{
  "n_layer": 9,
  "moe_layers": [0, 1, 2, 3, 4, 5, 6, 7, 8],
  "router_logit_norm": 2.0,
  "lr_router": 0.000974,
  "optimizer": "soap_variant",
  "beta1": 0.95,
  "beta2": 0.99,
  "batch_tokens": 65536,
  "seq_len": 512,
  "steps": 17457
}
Below are experts of layer 3 (counted from 0) of a mixture-of-experts language model. Rows are named router (the router's row for the expert), up (a neuron's input weights, with its number) and show model dimensions 320-479. Each number is 500 + 40 x the weight over its row's rms, rounded and kept within 0 to 999. Numbers have three digits each.
Before each expert's rows: "mostly gets" lists some tokens that are sent to it at least half of the time; "gets" lists some tokens that make up at least twice as much of what it gets as of all text. This comes from a sample of Wikipedia text that the model never trained on. Tokens count by the router's weight.

# expert 12
mostly gets: " New", ":", " San", " Peter", " Port", " Le"
gets: ":", " New", " United", " \"", " The", "ra"
router:513486435475521452457500552511549565483529458517495519517498456500472553507486549522459399541504546503560457550451467465427538499507512526442470418520476509448482401489476489518538526541503576549482512517459454519524490593490536573427488452444441554556475492472534430552510511551406457476512569490482445458400548508485541480489509490484387498468503482434485561497519507507520487476516448503534532523526506468500516487508477521529529470534532464493506477542531496470428450431489485
up0:519494414525464503499498544552590527474489480452439533563550497554526507491517382480504473512530501516502471431497453540508448568495461536555427476496467492482470504522473442538450411537491546474464481524498494561463536534520507502475443506477511494519477511412536507504465557506441430484548499464491553427523583491457491401504490509512468501618543582454499550459526496531437487525500495567523484542448477550597489454464531476481513473555485453519530546519474500507538416472457560
up1:509491532536555585456514468530539497509499464468571494491454506514465505490467485555451469572472488517521433502427443476524512476468513581468458521537477525490512403432428435545541541465523447429505552446460527511519546503546469486514476561497487438460525484460410524551539512469553538450468526494524476483575582511488531471504443535517482545481563559478432475488570485518431489464535511474546514471465508522581498489549559466450527537519494460510524533460487514522455430459528455
up2:447577483537646440511462491518497492562524508489457476532476471416550489567524463488509530488444507528469434495456463524437535475491533532549551509477593582510494469553474502515595509491447522488520525580444434398530483489529477538457471521548535498453433498483488524507504508460502477532499562488446503466468506503496530474511452468532527569484568575471539525556486525468504428458548409530482573451476457504504523499465494528491532481472525459510495550521489542522488497562359468
up3:515571424528499523453498507487555454451550460471529516533511488545565604502489544567435496489512508519505521502453498486533491470490465473467575477476566464538581530509447483443559434519506441602528511440535481545535520505502515531535504482512496632490559473543473567462528527555512478506541555462483586470549464475486605482493464537502522503580510526481473521485526466424393489548553461520580508493501472513465501441524485555526497484461447472554446488531477532444518447495450523
up4:543463464490610496486583494474508497452558514489491517517567535457550477463497526465481523431486558520492520522496517474542496479493453563535467507495525484526458493456484554536536545553472527433531585504499459477435512482500452483494521472482532479475566448514475529537508564455492530506504507549441533503523525512587499432521473532549438524485558502508490538498444499465472495496576569461538538512459553565453485465503466462462491549464516390545519493511487474499449435530488570
up5:551509509483517496491539506524550468532505527487483518479471483509507537532429513491478421510457504533479460523497529549529595517483540511469474492541488504527439486541489499470472560501443517582442434503508521453453472551555521544537458544465415552536544502586463532471499493532484528534501550464508427459527558434546526486473482558539429513498531533474503553416540590480493485520489425479513515592495470524527484500507482543452484470506463526540465557444461517581467468603501448
up6:452524512522446528475560547544514517519521519603504499527525531520516558499468568508585540509536543465542487532517448484506514522483496511485489435534498525499541528437459469502473471454508489499456480493579523543516497578431497530482470517510417481494516584517436608463582541506529488492499508554518483448436562477502559451464460502445503533503488534434492495514489555500468526463478518458521434553454517461450463489483484430469559469472495442488581499517522544544543407511570535
up7:459536471539475490448451468494462469494507528529533502479478487545496479506492531486504469594448477481524520524415492445458494518461446512502525495510543451444520458459511492548475566515527589531467492615464499427496497559457512446496471494540550459498450452476456452439548549477445535492468479519516450463512497521512522529518509450506469509514497560433486463512477546578465401448462432533569543506444478525562417482559494487462520489509481466563496494539506445444482432515563456
up8:457502465490470494477495536424499497571559489565549514558451510446487485472496481501500394550497568455514483427512535477501463507458546530554467478488455446476472456458534572496437541520461490522591485518466415507493577551493557542481516480480514536434465439463520512561538515559472445507480531453522535398463529508473456452585459466476582531488512495501502510513532527522517560548500507508534546494517515507534472482570504485530486517432462474499502505475488520500510518572446492

# expert 86
mostly gets: " At", " Te", " Fra", " Tri", " Pet", " Ad"
gets: " the", " at", " in", " for", " \"", " U"
router:480488548519484516565447466484494481488484459473578566479483507509459491444487451493521545446528463432556439522511488455495552510531516534515580453487528519524509389545495504467492409472455485496438473496595487441463505513518450505564566463414420543519503529565440455489476505473367473484562489482424549433487492467503552543490501521509516476564446550481488510508502447490445533514384485433489458513568621471546597581582447527485407557492555515436537479463434527525474508474495507
up0:544496462594444447506464506556515382495495526492590512508495437527481551472498466518502525480473469556482415480464483514444524548477481515505481539517512544440524413527545518444565605450511497429470456496461477565511527542550561492570474540500546472556482516429529531488474519429489471480476509498448557545459472461468479527467521509508561480502649505567471512517475517559361507486548504505542491557531515544552529552541498418486513475453534541552502495464508555494458465484493467
up1:466473474492478533462542531545511485468464565461493587505467505487522586516464476512526499547502496525518528461555478518531529482459514614449501494509466514479415421558459586502521461494458550485483487553452472534501549565580464575469493465526563478499480549433538527461473449516526466440484483528452435491502510437421499452465459566542521444542477511503477510525548512465422501556517478486544496516533480461552564571483485497457536504470556504501532554451505528510524523520552529
up2:500546491527552486492482509555551502458536418414470493489466568410551415489586486466488566510517462491479454349539498521418472506467501544484512444559478509483544521495516547501474464478536541505490512536464507528498503507539492485486393464503482608433500506532588471464505485474498506503517451502467482495491519521505563583438452634479528540478487534533507457411529555528472489529542492411459491537497480511487423537502458450453561506427513465454439467542524444444463494500453552
up3:522502488540470484535432555491586492532464426431470519499488487522575431512492522555532552535631537543537439445542443588430509478476482559498524466493530503435550492443493515436458452492596495572472478524570545525467521503557443513502463447474493490522445503530498533504503523500462461488498473551517434532496546518504448483500418580589516479564496505500513545441462503544507504551579465501505498493481447522495541522510506509528491518459519512472537587504477548542582503487516513
up4:475506588500501504476546528459504485560468463503466536456474505512532560500464559459548521535510481499529500442428482517448495468483493470520549461465512512520459506407545518495457463538496515517494558465541570527483474550462480505512545565481461501484537555496533539558507539463488465512486431504510435498505441460556541500498472466539512495568432523501579519502496545496544461533575420525599521463496457489501541462448486506550437487487535419492496548469515497505531517466494504
up5:504511527487469562476482477482470423510488477551496570490527546464530496508478471543530513480480494436518527471475458452524491455486480534493553439541461457449469445519534529492583464475503539572510535459469462466536455507574445549499440547489454518489455508496519537501507556475379541467471420468507579467491461429570567540495470489497478554489557523492489568526569524512482464533444467500554505506509591469558509521505460521497490472499504451545507602443490439515466471475448541
up6:458552505486450531496463547474476456533478479558522520495501563619496480497477467554497516581439430561479521484502543464509489488546531530484524496454507493476511514497495527507494445564469452557508517452511502431497497527478504551513472481486513494525471498391515582497541471409526524497558535554513456495525493522516513486467468417541550533511511448476375495501479531483516581511548516486474529506531569560489476459485470453447490461495534568475523534498480504517513458505488552
up7:551554523523451439556511566549478521552546465515453575550503483518530463524537490485517573519573463538539493564491446511546487541469506472505567499522487397459590454516548522510460481438458478508523442481479427523466503526503497499515449510512443496449492503558472482441524531472458534518519456498483553482498503502402461510545501506499558514430440528567474517526496488456485467449531521476515485548532583465479558530487401567497501480559504498447558417523521482563463503540497489
up8:515496477504498519485448529428456459486531487573504514466487496472428492525476547487473557559447507526496474456489503476445497529471479493475478501552468478502531495468458553478512457481524504471507415512524425532533520536470507541575504568487598543527509611513481493468448448467485455458489473532462432561557512447462482555445476513524506477514489453570517520528583560472472523466540428513498523498522568444511438516466526533514521482496483494429484534444485475467533571443459518

# expert 49
mostly gets: " Premier", " review", " study", " adm", " research", " prep"
gets: " |", ":", " 1", "ing", " 2", " her"
router:553580556469493474460500512503556486437495407477475498442471458563467474440486545528487400534510516402501512496476445497432497528581490565470453427470550502444485434547510477521482476473463445452430531532458484478502420489519486505472498511474446540521498489478520497539474455479444485494497468481506423514429450464506555498561535479483474551518457528489487526435568561531475501495487451516451508504552476503472572516577472544547479488438489460502489494445517521456502510490461463
up0:462517422542559473484559487501473509519464476501529522538527536537428530460471573488458552564492495503469533468479573464457530510514493514522494526454523464469470464546462544517464501486476534500471536501418487490477498489498496550452491502548515492534425604436503525451509409501502464450476472492502514515453538426387451547467514481484529472484522533427547525488576575460597485541506498464507493466476545458514493466572537447506514461450430565453530477440507564523470467481517480
up1:542522540582529454494506388482497508544450517490429541434549511619471547526478523486561479491489479496486510535422497535522452502465519488566464498530476414508500513486529467473456529541525479435535511431496477519470418491475491476485419508466452405516548514544499538477488535511507507473452484489500539569547494555443548515472420508504584498480488421445447564451542491477505477472550552458496487532513527519460527474494530400501489492493431473484503497458500517505474463435522561
up2:486488432493458541531538403567517523554540519442583458495441509463552505534547530500446463622511503483441524516540501451476463516472506494589581440482487502471500497442508431475466492483492562494570487538524512464427506520535479514483473502436506506516502587448489524485628516492500493482546535490467453456512530508504561529441514513426460515531502559510504419456498557533515467553460457522562519431554529534478580510590496467457464514541486489533615540442516500495513484484561417
up3:481421523559483535549465487452492475469562474558465437492510477546507532508481464532487447511499525479468502531515505474456472598474458470418517471579543475524487497548492512571530490506500476474520502519436515509500480423439498517520491509511506504510530531545453494537427527506498544464523493472477491525418459527455480529486509505471477541427577512498424530507551517541431519590589467477473485500517468539465551460528515383453497470535548412455449463454482532543489429521494429
up4:514493514524490587537573462513492407460483493480508505526495507494543501505513487534564467480508457502422513540498581531481482572520499461516503534483499573556517491483489473492536578448566509546430524437533491542486506513528507482465537448506430494519435535461509453521592546526556446485403508536465416537469459513527453511490470521498506540466564525487445467402491482476503529516488463535506515488446494463468505491561473466464495523482488559504486427547445581522505521473501507
up5:509553437576530442493453506524525547457483409584521440515592549503509468509512538531532547476396428494456480446518495501490472484510487553522516468539519541527482466544435453508474544512571567461519490466466433458478514469458552575577507432544509455464527535511546575535480537478545462485496539474469514540420614460493432525463534499488478436508523497527534549507569540524502491449449567504553476502523490442474561477521469534492506486479487501495539486546488426579513483483549555
up6:532537477490472435500551459547458469445516459561505493407490535535534534458475546503531515511489479394489536554466478524427474493537436517549455499514486480536513497516492560477512487475485437496498544414574536548492483567470464528472433557614463490455508489400578530527478573411453520533471489474424468499477440481479508473455463559477551478469532512434490525546503505454499468530456514524467541432532507556505459468513537458527477485573482496504545474478504549448498596490531482
up7:503473472512492544519537546561493554499500489460480536528484469491525590527512512509500492574474497540550546457511439406452459545591515410453551493502532505502500439492580502507474488571518452478483604549434533470480422498568495453486460563503481530568512541442471476468518439502560499451450498593377449522472502487489479487488489504485499450522526458563489535566596491504513460506500447508484513518521568514492491489433504518516563513471498481513525540454452478516517497494481459
up8:517515477468492525463493541480568568534549414468552519444508492509563512521475465457471500505501378489462612506409525512506524477455533507583441549489568432496448489484491525519510457493472516520540526453543534479516467453484478467467470476570517456505473458466520453517574429476499451451472489488426484448476476474473618502503484496554505536491548530532446508457453507467512514451483518461468520448479507520470520454480455450534516517546537535403433458492504528494410533502545471

# expert 90
mostly gets: ",", " War", "19", " war", " political", "18"
gets: ",", "19", "18", " 18", " War", "6"
router:516430479525480555473488494513487426504494497556553486497503492490499506560515470556471490480489424552507439537513445457597524443561540515542468678558529544500536457523557416485428495528493428483514484529463458544553521496491456515464556455448507463503494525542502492463523476524475519553473524505475540548493495448487443505513481588525525448487467468486477484461527451346508435410529432490465471548490512508538453455514524523510463528453489463472529546509475479531520543491487517
up0:449507510549518521390525530450529560535520499479472388526566482422509536540454477526495484443562514546488520457451523508486481439405444471488491551541522466461489462456433463532511445520520501515511453462479545546504568523423524512501489420505485512487506527480486545501460507541479515506508462457569508477500493526491432496539443520514455514388501541523537478449501517472411521423488434512557538527566508500492477500459538448413541454506463443523541461511497561516545474519468512
up1:408481583472544440482513505540486549512545491481473559521422457517495467516548561472587542461558488451441490538489421523498477458492547530505436561542590512492549527501495588521601453516539451509458509516507471484555452544536427469496529446484484437544435512460448463509536488464474520480462437443483589546518528458516523487429437536498489514479500494551462488530484444518495487511567538521521491529506440571566466451441543496479509571479537466478516509588507546545439500569433536
up2:515525539479477464470475501453474475507531512536539529488541508525451478564461535482479498472408530502542503481533551444531488531469563433502463482535521468478510513463521552481438433540520491512495478448476387536515488492477453444454417499526454578486558511502563524475533456514559470533498521566512478501528425468408593586513501533489478525527486544425531504456530510469482517599483561508504492490488623509613559459500471490452558555501517550534567553515451512441511490522434484
up3:445467564523464487562501474540586506454548534548497520498536440526503482533536467505487517508519404507475500554516498515551440572499493512501493572527513498550464550553502533522486536448523501496509548514558542472517455493460499496511523500472506502440481537438493536500505493387529529489480494498532460518538488544418404492474541608516533462471497534437496522482531498499532482424570569537491523460543527528490490471486502494499619477517452537470543507566542530495453483567452480
up4:531446516507486563468479471460515501539480459468523533567457540514457530527534498548467521435435485517525513460459538484502463470540455530449505502520480457505476469532522496490451531491576551534538478484519530533389552449517420484540469504478553555466493558514555530546528409526490545492510543391487526530544539525518495498515460500544478520502463539597526520563482474481519442517578473459542490470472457497546493496551540522481540486494520504501579522518529507525532511501417486
up5:617450527516482486502529462513465472417504544506581512525476498445539565516538507482489564545435471570470564588516441457497531466462543530525555555570498463463474500526517538514477509469498507497515571451450500505499544481515483499477512493515485424456533530492481585519451443416500599543509490407456525535499434470509521478479424516507511481465473483463496495469558547459437513503472452490515457498513485475561487497473539467515446503461491490530564520454481424470564559468422520
up6:485480484503533520465462441517525498569485510519523509567467488451508442589499584554540498512545567596466390541483428520507499537526488487593531487474487546545571505442501475551523529525482527605494463479493550491448452534503498513512429430519581516477473562538511516512529489532532456432514518534558484490528440590458525506532532503554534447467569413541508522477580445450479532531483498543548532488538493445454524455518530477484571492423489485460605556589495482543487493479518532
up7:465529402531472497479437488463524495491528555529506477519476498484500545526458623464581525431445543531517444506475493511492471486532538509499549512560476584567533453599469433554480545485466528445520559467535547507436498488524468472487519535460538565484518542483520549563591476513490499540469564480511466561527455523517545504522453496498469499538469506518523518466537455442546508467518417546508521474512511501513458512490480460401478598509497543482519544562477509449526517494526585
up8:442432480488475519510513534499471444483442585517496534527458548485537562548482509576476469530529511479524524484461560487450472506496545455520595557441499552532478448521474554553487451489413520516523498579486491483482459519492506485490510541465517480386504427488480493511490537499593481472481528512539458455550490505474520542462432447481502511520561384588535411427544511511440501485421429438426472440499486478537514484549511452486476518503517493465431478452458576484496508500531532

# expert 2
mostly gets: ",", " cont", " ,", " central", " fe", " oil"
gets: ",", " –", "000", " USA", " company", "iti"
router:483427502477490552471412465488520469511524482513551507451504538560510459516553478543485509519433475467539489575496412445538510526535472473555469556526637594438515463520464406487451499540482534478505529511514503508534483515446512452454583452491485529506506552513502531515515464498466557474470393526525526507523541452483482494519503563522495472490479469457435486424537424409490504420460450576490530534504572522584488468512517507521449549494489440456501488488494477478543581489509529
up0:477545523506478456445431501457550573484536457485553485398486520507558532514490476529520457608518471530477517488493589515529460503457474458468478537444481475524493481489406496411494498472503540489467479504552514527471485505542529461493468539509478526480521537465525541500500503465461461467478458461433490438513522546488595478528466517513550531513506435601455554434493438480455505481470464495572572513492499528542503471522469449453513514468470477483434505478424536584534515459508553
up1:530497471545524504484544528448542505500481467552570548473542463544463474594576563495561481515519538562467417538515566598536526513523475495512493505481484533537463490482534507500461523507524470524516509424470499455489534501392517453467438464446602452573519521525519520492451486513556478443469498566511483525466493447472585504459552496527486446479479551619468497490488442484506500533484467521516521471528531552513537485463517476490470437472549466558452485545539460529468468492506520
up2:454428473578523450554493508564577462517412430499466573517512516505474556561470534486528488532522493464469526427566512466550486515465471448490518480472515460518516499422512494518528448469597400487464464484474502522522468569528554507516551571403531591506484526478546481497486520456487516451527538565490535470526498551490469498556538493500453490579497436505525500540554543576415498522542443486488459442516488540513509492481487603468493526493467464534465603555493572557524467566531455
up3:541501485412493530521603475456474481552514515425519517502536469525445520481569448501533496464471483418511495568520470522568530511508511472497479452475498513499481487454488463514475510547467495569460494448449449532499537545547526471492510599520554515479426467521478545582600476480410473515503543561474474515522546512437445498522496492443518474520472471495518491554461500478528565512486491556622546462527495485543513485496543546462476498463480572536474491496468530474580532464541558
up4:544444592460499525524441509503529396489480420567530514503514502495520563439552427485537507519527503538443482427455502501474469529551460501509464550557524583485505448482518515495524532515534510562559567501541530583423486510521506563483489481480516586555539581520489513571527506498457484484535473492444462444510519445463474561567471417490574471530492416520472529393464466524448515545513514566461493481519552467548567460471506428456514512470515463489482548501556487420486497529450541
up5:520486518481510526516518457425549508503486529494597566483504498529468523506492456517511439509485408487567519510569439534508496543442516449498478474454488544527442470482393532495485540453554525481512541419467498459474433484483491531528539490509520445507448485464567569526548451494496532492387550559476535520485509468452508521526478487508461538564549510443399495473491526455545485537544521488475451483497554505556471476500517520465523511479375488495573535415436486439528528404533556
up6:536486502498485508549509522436510497459474480452439474520497503467440435509478445507472481504522537510538434464424458563545429534493592383528448488553557520520540466447597505450448551497500482543462510556524457499510502490511493506479458531536561500573512517533541518505525522451437499400454468465451447449519499560508549511483495544515458424499586451532540439528502543517484506516487499485556470433563526466490507469527444474516498478523562478535531531486497529472486516549528468
up7:478444438552447502447556455513489525439511459502543471547486549492550519557493505484573452488537472526552470467550524477451470478504477546566617472565472528500501421475549508477508559520472481512518505485460478548445570504522452478466461526492520429517480482538552491501545436451502458500515442494504555523543495504494475483522508443406500494522562527571561492425549469523516528560491437523478556477530488477471495434441491471445501478495532490549463514444517514570511546501471548
up8:598540505501457576514487540500558525557566481510597517462493565546530572498529441495540540463507444384400466341510501477499457525536473506590534498540521500556458446554480470486450498476397536410453565515458487525513564509532486507486535493468551533562529455474466440522462497485497555477438457563484532454556556507507422523470455513530482504458485485477433490512498515494471457526496431463494629501495544578542463527542441480582569536494525440436506510495463514500504475524502525

# expert 61
mostly gets: " ri", " Ple", " lost", " |", " sq", " either"
gets: " |", "|", ";", "  ", " ri", " been"
router:529495477516511472487600492519552482565481530448547544515472524475476493386469517490569457485502499455595464495476491468469475518527478454534525487498546546481476464492541491603503505451485449453483500557529409541430513497490503516447523500502484451539521490516461450480457441469544499491497510519526541502407446513545496485532511524460544482595484521478544516486488508518478553481514462479487448499487456439529503510545484489530488602405475472455528455501489427499484532557585446
up0:519498543471485504474532501505511468524511515533592461534469512459507503531480490513575476479477487509355442498541464525476508528483457456464478456500564475500576531474535485610443564482450425484478509477513581515430488448498481494483444470484549463556570460483475447504543551493472525505503489504460515553481465476423466455484522467485522514476541536500505463519453467441558519474545483472492456526555478529445576522443505561473508559428471473470539535595495538417469428482539479
up1:467525503491501579471495526567453463517414478439523513566515469529363487507551517463493499540494497570486535474493567490476488511563454472501424517459505529489441453436492525521555520533438495516512507503519491486516489499452488489493481509453542453451619479449459481521559543441494598526405499488441503453440515478481556528475528530502522486497572537545510547490462548523527473535422493472503386567564487516515447522457506452504487497513487520484538495464525492507492524458410507
up2:561469533531515525459499475492509446539484470516442519412504522471499530522516461520509416543540511458505618462541476504533518497586470430428502481546526560466535516526520479460497469490490474540541589519476533491451510450519441543480508492515476492412442504500555514447521521627506504495488462479472478516539530592535503546453474538626550471515544492454430475576482505483472523478505536481503544471559459518479444508505466513485532562464431447472529542512521558417438511517477501
up3:540454584503504534429419485533547490470547447517498546500511477513588485493563547451512505479399541510514556495468518512464535513497570493492531544501514587502500515487509512481500525533449505423458476491511478558476424495569512543547457563542519501453460436495452537511468532529527488513458506501430430453527534550450489529512505432479487523533459521540487560500496500426484490541519459439595531526484523497518458507561519479542480535515497444480549519505492488585529445559534506
up4:493503509465524542423423535475489466596516464488598540500517528483526466411459466490505527464496518518492398548536522554505470501448488470578547439494547512548483476532483508516481586489516538528489507497488547510483528535504442538474455546475507534492487476489480560478576526504457513525533423524519521516522485453455420487571527467465491530462525440456535517487493534536562555527498557461506463422441538510517440528586516473515500437574445471520516508474536515486577538420518495
up5:554489484496432516523503567530426509479460438499512554557530574480465505513489467453527479517540542522417518551480465508498492480516416445419471498527517507539509482512457497483464441489555476516518620553504417509420494559478552522535554553432531526495454451454516466508518478465540493459511546505417464496506504510481467525488464423525471484496427551526486470487459479487521492531559481528523582471512510494559526554586538450501505493497444453506501507482555509506542535535522551
up6:463439540516497552484498484466455494432480530580472595530481516480522500519561490548461523501474462533498499446474563511516502538510504502527549491500579480480460500455534439434517479510559494511474502542556460509505476540518504463427494468515484488540491455485478506507496440550510466480566507542466479539542464461522508431468538510574494513574529434564483472474520591457526546507569487462492499500515489496514490491542476532506600492473450528524486432456549533552549466533536529
up7:429559542450516511526532515427512395567464511439505556485443559490538502417509526391484490517518497466507536546434499483517420506500448537503510511503510518495494415521537521499465457428516516580567506508508458534497479529488476473453455551496571538466471530564487516467492458497509461475588524462494443467518500414514502522451416524502523594545452544473496463469500510557531529495461453467481463481481488555502470453545444471514545537576468503590447486520514480501500509556466534
up8:526529507473501513468423507533526398474469512459461508504522494495450501509492496499538549553568490454544494442477490466408523548503505505510450508506511437442456546519505523481510612487450545467579513423549568509463544466511544424474411528428533525442510507542518477492465491491527539518482464416452537437523529487474467521521520492464444500419534535531502524478478510516478461542538532483494551487450561486541449553568521540547485513516454499506590541447517521498462507534462542

# expert 44
mostly gets: "berg", "ée", "phone", "Species", "ensis", "water"
gets: ",", " and", "a", "e", "n", "i"
router:457428446530512543525526447506415513522499531477527509484439525527475475465484547489457475456453479478418540511514523536467493466493548482532509517483545526534496507520533523509484538523523532474469518459506537508472492421531476439512516495549518421440529428488504538570502512463534525573446483548512520523499479535450431481526495537452495483520489497489463526495507466485537431546449525535505422467527525467520511417449466526503426476471476464470448596491485543502419558458557458
up0:518380405528510528511542559490487563500501518477459555476469587531450470504477509622485521503590456487494561474470597528480452455550523485472545455487477527543485498571505575574428511487523468515449474517479518449494572436493509527467576529483467455427493529468571456507564490524426477503548500560440480505556448502465451507549484524484494446495499570499444519458538476445483460531508503486451471568460518485514508503441523561510503509412457427540509433541462530509442504489481432
up1:512446434504469512464491516513528455530552508495554486451495562516484521499485425518492534520525457511481509449507521509516516496513534497584499482520569483535506533606450506487493473549460447483525508483451493520459447575604509503590617481499496470454504461467569581486494499477505491455496500549526473515491534483493507508457517507544455450534467520523546490473480500489496502509522507464517508520538500420545443496458501501457478474476484497475550493532560507554490478441492489
up2:522451517557510550447544508523510470505467568430581517455510472545504530475507489535519457516486494528498500425468519491468542496444587502533479504440521466537563452503517528459514551529549529487558488461463498470513510445488532441510531477542603516435529537484473503541539533516471531597530464545486562599498560444492471465527445508516494461536426458537480545488536535518524508495560495584529509545491496505471524436456491536487515519493505490484527490537481492432466542451427499
up3:473491484451481506464575433497462453588530457457500489537558511523456508440518486530493525499493456529553505490428453519613503509481507561491576430578476516500504501500514500513478482562478584509582466523519473453499543453468579427505493465463464495503521504553516499522481521533495487496420545503485509538470428468542498531509410524552525534550574510545461465559511427430539450534453510522510508502478528503500500510431503518530542476467474525506551495527480476425428449533605489
up4:503527458513349464481453539440495402467548493477575481441438608475514492511474487520502499515540410460555480485465505453555491474512514515514459431502507539463504535545523526522434521502406518439462426478511464460501481479546456627556567529487557479451491452401502555466517516551499486555491464477486427527539498500529534483450473473497565426459521519450494571530550487547555429453461511473537455481528476519538533381485489477487505497481489469481551490508466463487463482507540476
up5:548529543496538542512485478451455544432500441491490519428537486476570410447503460588486524610513510506482528511487514527567524483473489482517497523507581489401508427494505412514558476464500510506501464444444519466552503463564512526502525526460525583528543502538438505488534476526457451545568501430434552487460535506430419498536495484458516486502548514539428478505535443554527473543516536471550441435481558514547526421505525442497433500370527570448510508408476504507453478498492520
up6:529555508529520495402534530506493475477581439500548470479453567424475547542525575425519525516522496484481512477551518520518518533424549486533530542457532601527442506497566448490500465560501557554562418530560510464486536458433526481515510487437503554502511559486470484505516583527495518511476543425492474523448612561479481549434551502593523480537489471439507582518445526479503468593540498475583520458500437448495444599500534493560547523526431537473504513503452491447485482499482505
up7:474465475535458485473516567520457494552553485536540511543537574449472500443557520518545564451582470526456482485520447467486500450525492481430508434504529508465547457499503478495498553477524473555516513468510497532484531456508513557420450527518593598539478518489517437485555533495453557502459492479527472456422512545495498530513453537468577508545455574534509462466466495538535512529412518482452453453527536489434468451530460482498369462455473430523462453546518401456514491424563477
up8:550562512513471531535595554480557480542461434526519409500489540463427552520503520516586614450465484480572498504450480516548481567550528460536464542517527478468459499476454478518502514501547536545415551516466558440472535461487501506519458507479471512469575439588565564457453524518505444467523536540412483488580388480577508499485471485480486455484496518452567469542519487514529495539541458472528406489558437475479531541522522459484485518506524487456469527534505526524453581416554518

# expert 20
mostly gets: " for", " with", " after", " against", " Ra", " After"
gets: " of", " for", " with", " by", " the", " from"
router:438468489456513502554508503502520457511515524529474435501509463499504502427442477566488567437504548465501456476531498557477588505522487571466489383486477538509515494493463503432478454468513505472535470504498501529505476510499487429506524478548556599493539495494471491546440494496508508459474455518488444489504452530491477430514520504532537468557605508553510487466525569463534464516456461515566478510430459504530555567499493469425497515512545523511456494450416499480492488491461558
up0:564569498522478544458498522517459464544569595485605470520476480568553479462490475438535470429534529516475517502545483529504428450533574521518383483493495501519529476450476499556537489471522504485446439480428499500437490485527440484556494530523541479483473457445530491501566447433465406508486450485568464459523477497478534514511445451555566485464443512527490474474506465447552469472540529375498536510544489493534534494480520468476487548463522495569440547473554519452479444515450488
up1:496424502551465429493520491530506534559532523480478457495495532473505513519521563526490562504511509557519562541508482555473470470498515554506492507511469452474445432538485500482537504473546515510442548442488494501523509485536496550488517534471493573464487554479500494463594480537493529511519486484516466491497538529486493470512505448490533470433501509432477493521529521638477518468553459511563513532540466499514535507518503476534509486522516575484503544471435489475596419461489566
up2:475550492412511387453527534500498509538503537547482543504590567500569488464521525498540435488544478451564539509534517490466459498554460532551471514480525469492503595470498470555504564498472526539494499554554548485520525530520497541464447502543455479500538565553496481499495484461541453523434492510454427520474505534474469503526484520468516588517526545539526527503447522548576479529545445419463571505482452500515507484490500446467531551396524464480542505471485508517473497516464482
up3:552487500520489392546424482531484482541491543465559442493571509524496486556534465452479463484490543589505447553496563537456511400494491517444552500555470525540502464548544491529505494456535475504536522467475512533529538505478518550449550486486525516539482539408464461483544490470442532494495456553529458564550512517500514474514452511443501591519404471483528460529477597512531435468492442485638509501517497450515531510430442483476535470475516483565490576503475450437515464510471461
up4:540551467462444475507512437453476478518491527496474547492557450534523519427521487514450466448506476521483494475538549469433461456573467438524495489509512464436480501478541515505522432508537523558520467565481488508471510454443466498476488485512536512501497448529523545516465420514454518479476443498475483566584552510523522514517460447521512482597584503528526529512446527561457528538540503527503512502577561529485510486523432485516505470490495501531464473540469500536507489494483496
up5:451488461476461495499521461585525477484552503508476437550498550499499464522508519449468438530518551540473521446500513521483446507510473551529515489480471464428541550466468472482503572512481510447510450416525543542454548511488503454560524523461462520475496580568578462500526542481517399513435513541440434501578522546467506542489500478535455561529492508463472466502435517543532564566525509472464543556516487449519499459474507487411559477480477505457517507462552439428478403485495465
up6:517463415498529513568507424480499469536499550572496526499475514514479553570445561562496555390509498553587463531526542554514533458472496535443458482541440534489457519554515459471500431516447504507474526509496484488562525533490417444553556455514569490443534428528479574522433434463445507455418496587435473497527499513483547477472458447471452474484522493523546573514520476587452453510489538513510487487548530574495564490473456439512537433485531472477498522485483472509526486490438502
up7:449572582448483466535462434559485472437441451495460583558518409485450383493520570578562398490446559519531449477537580576490459502404523492527439509548461483510510486488442458506531528503490590519549492529544541514438469523550513493500526518473514576440532521450486530518529492538550482495498460510487525554486522379455511525521508446463478492507505505511517543521544563496524498498499488509564474461563483539504565451456527500489513484480515479541429547488494448433451511577428536
up8:519496477550495544530454500480494526502531539525491503459472558516393504538460519534495576497435465466436444553483488496423516473514391535556455511437485499404529452460532529541554403500539447549504477543509508541585452541449537459429543418519534580468470455533492461527477526467489413530407454481508514481523431517490530498503456452512544547501530455485494417505521521464446465486535503486521500499486503490460547473505444493540457465523504525411512519486493521524442430526492540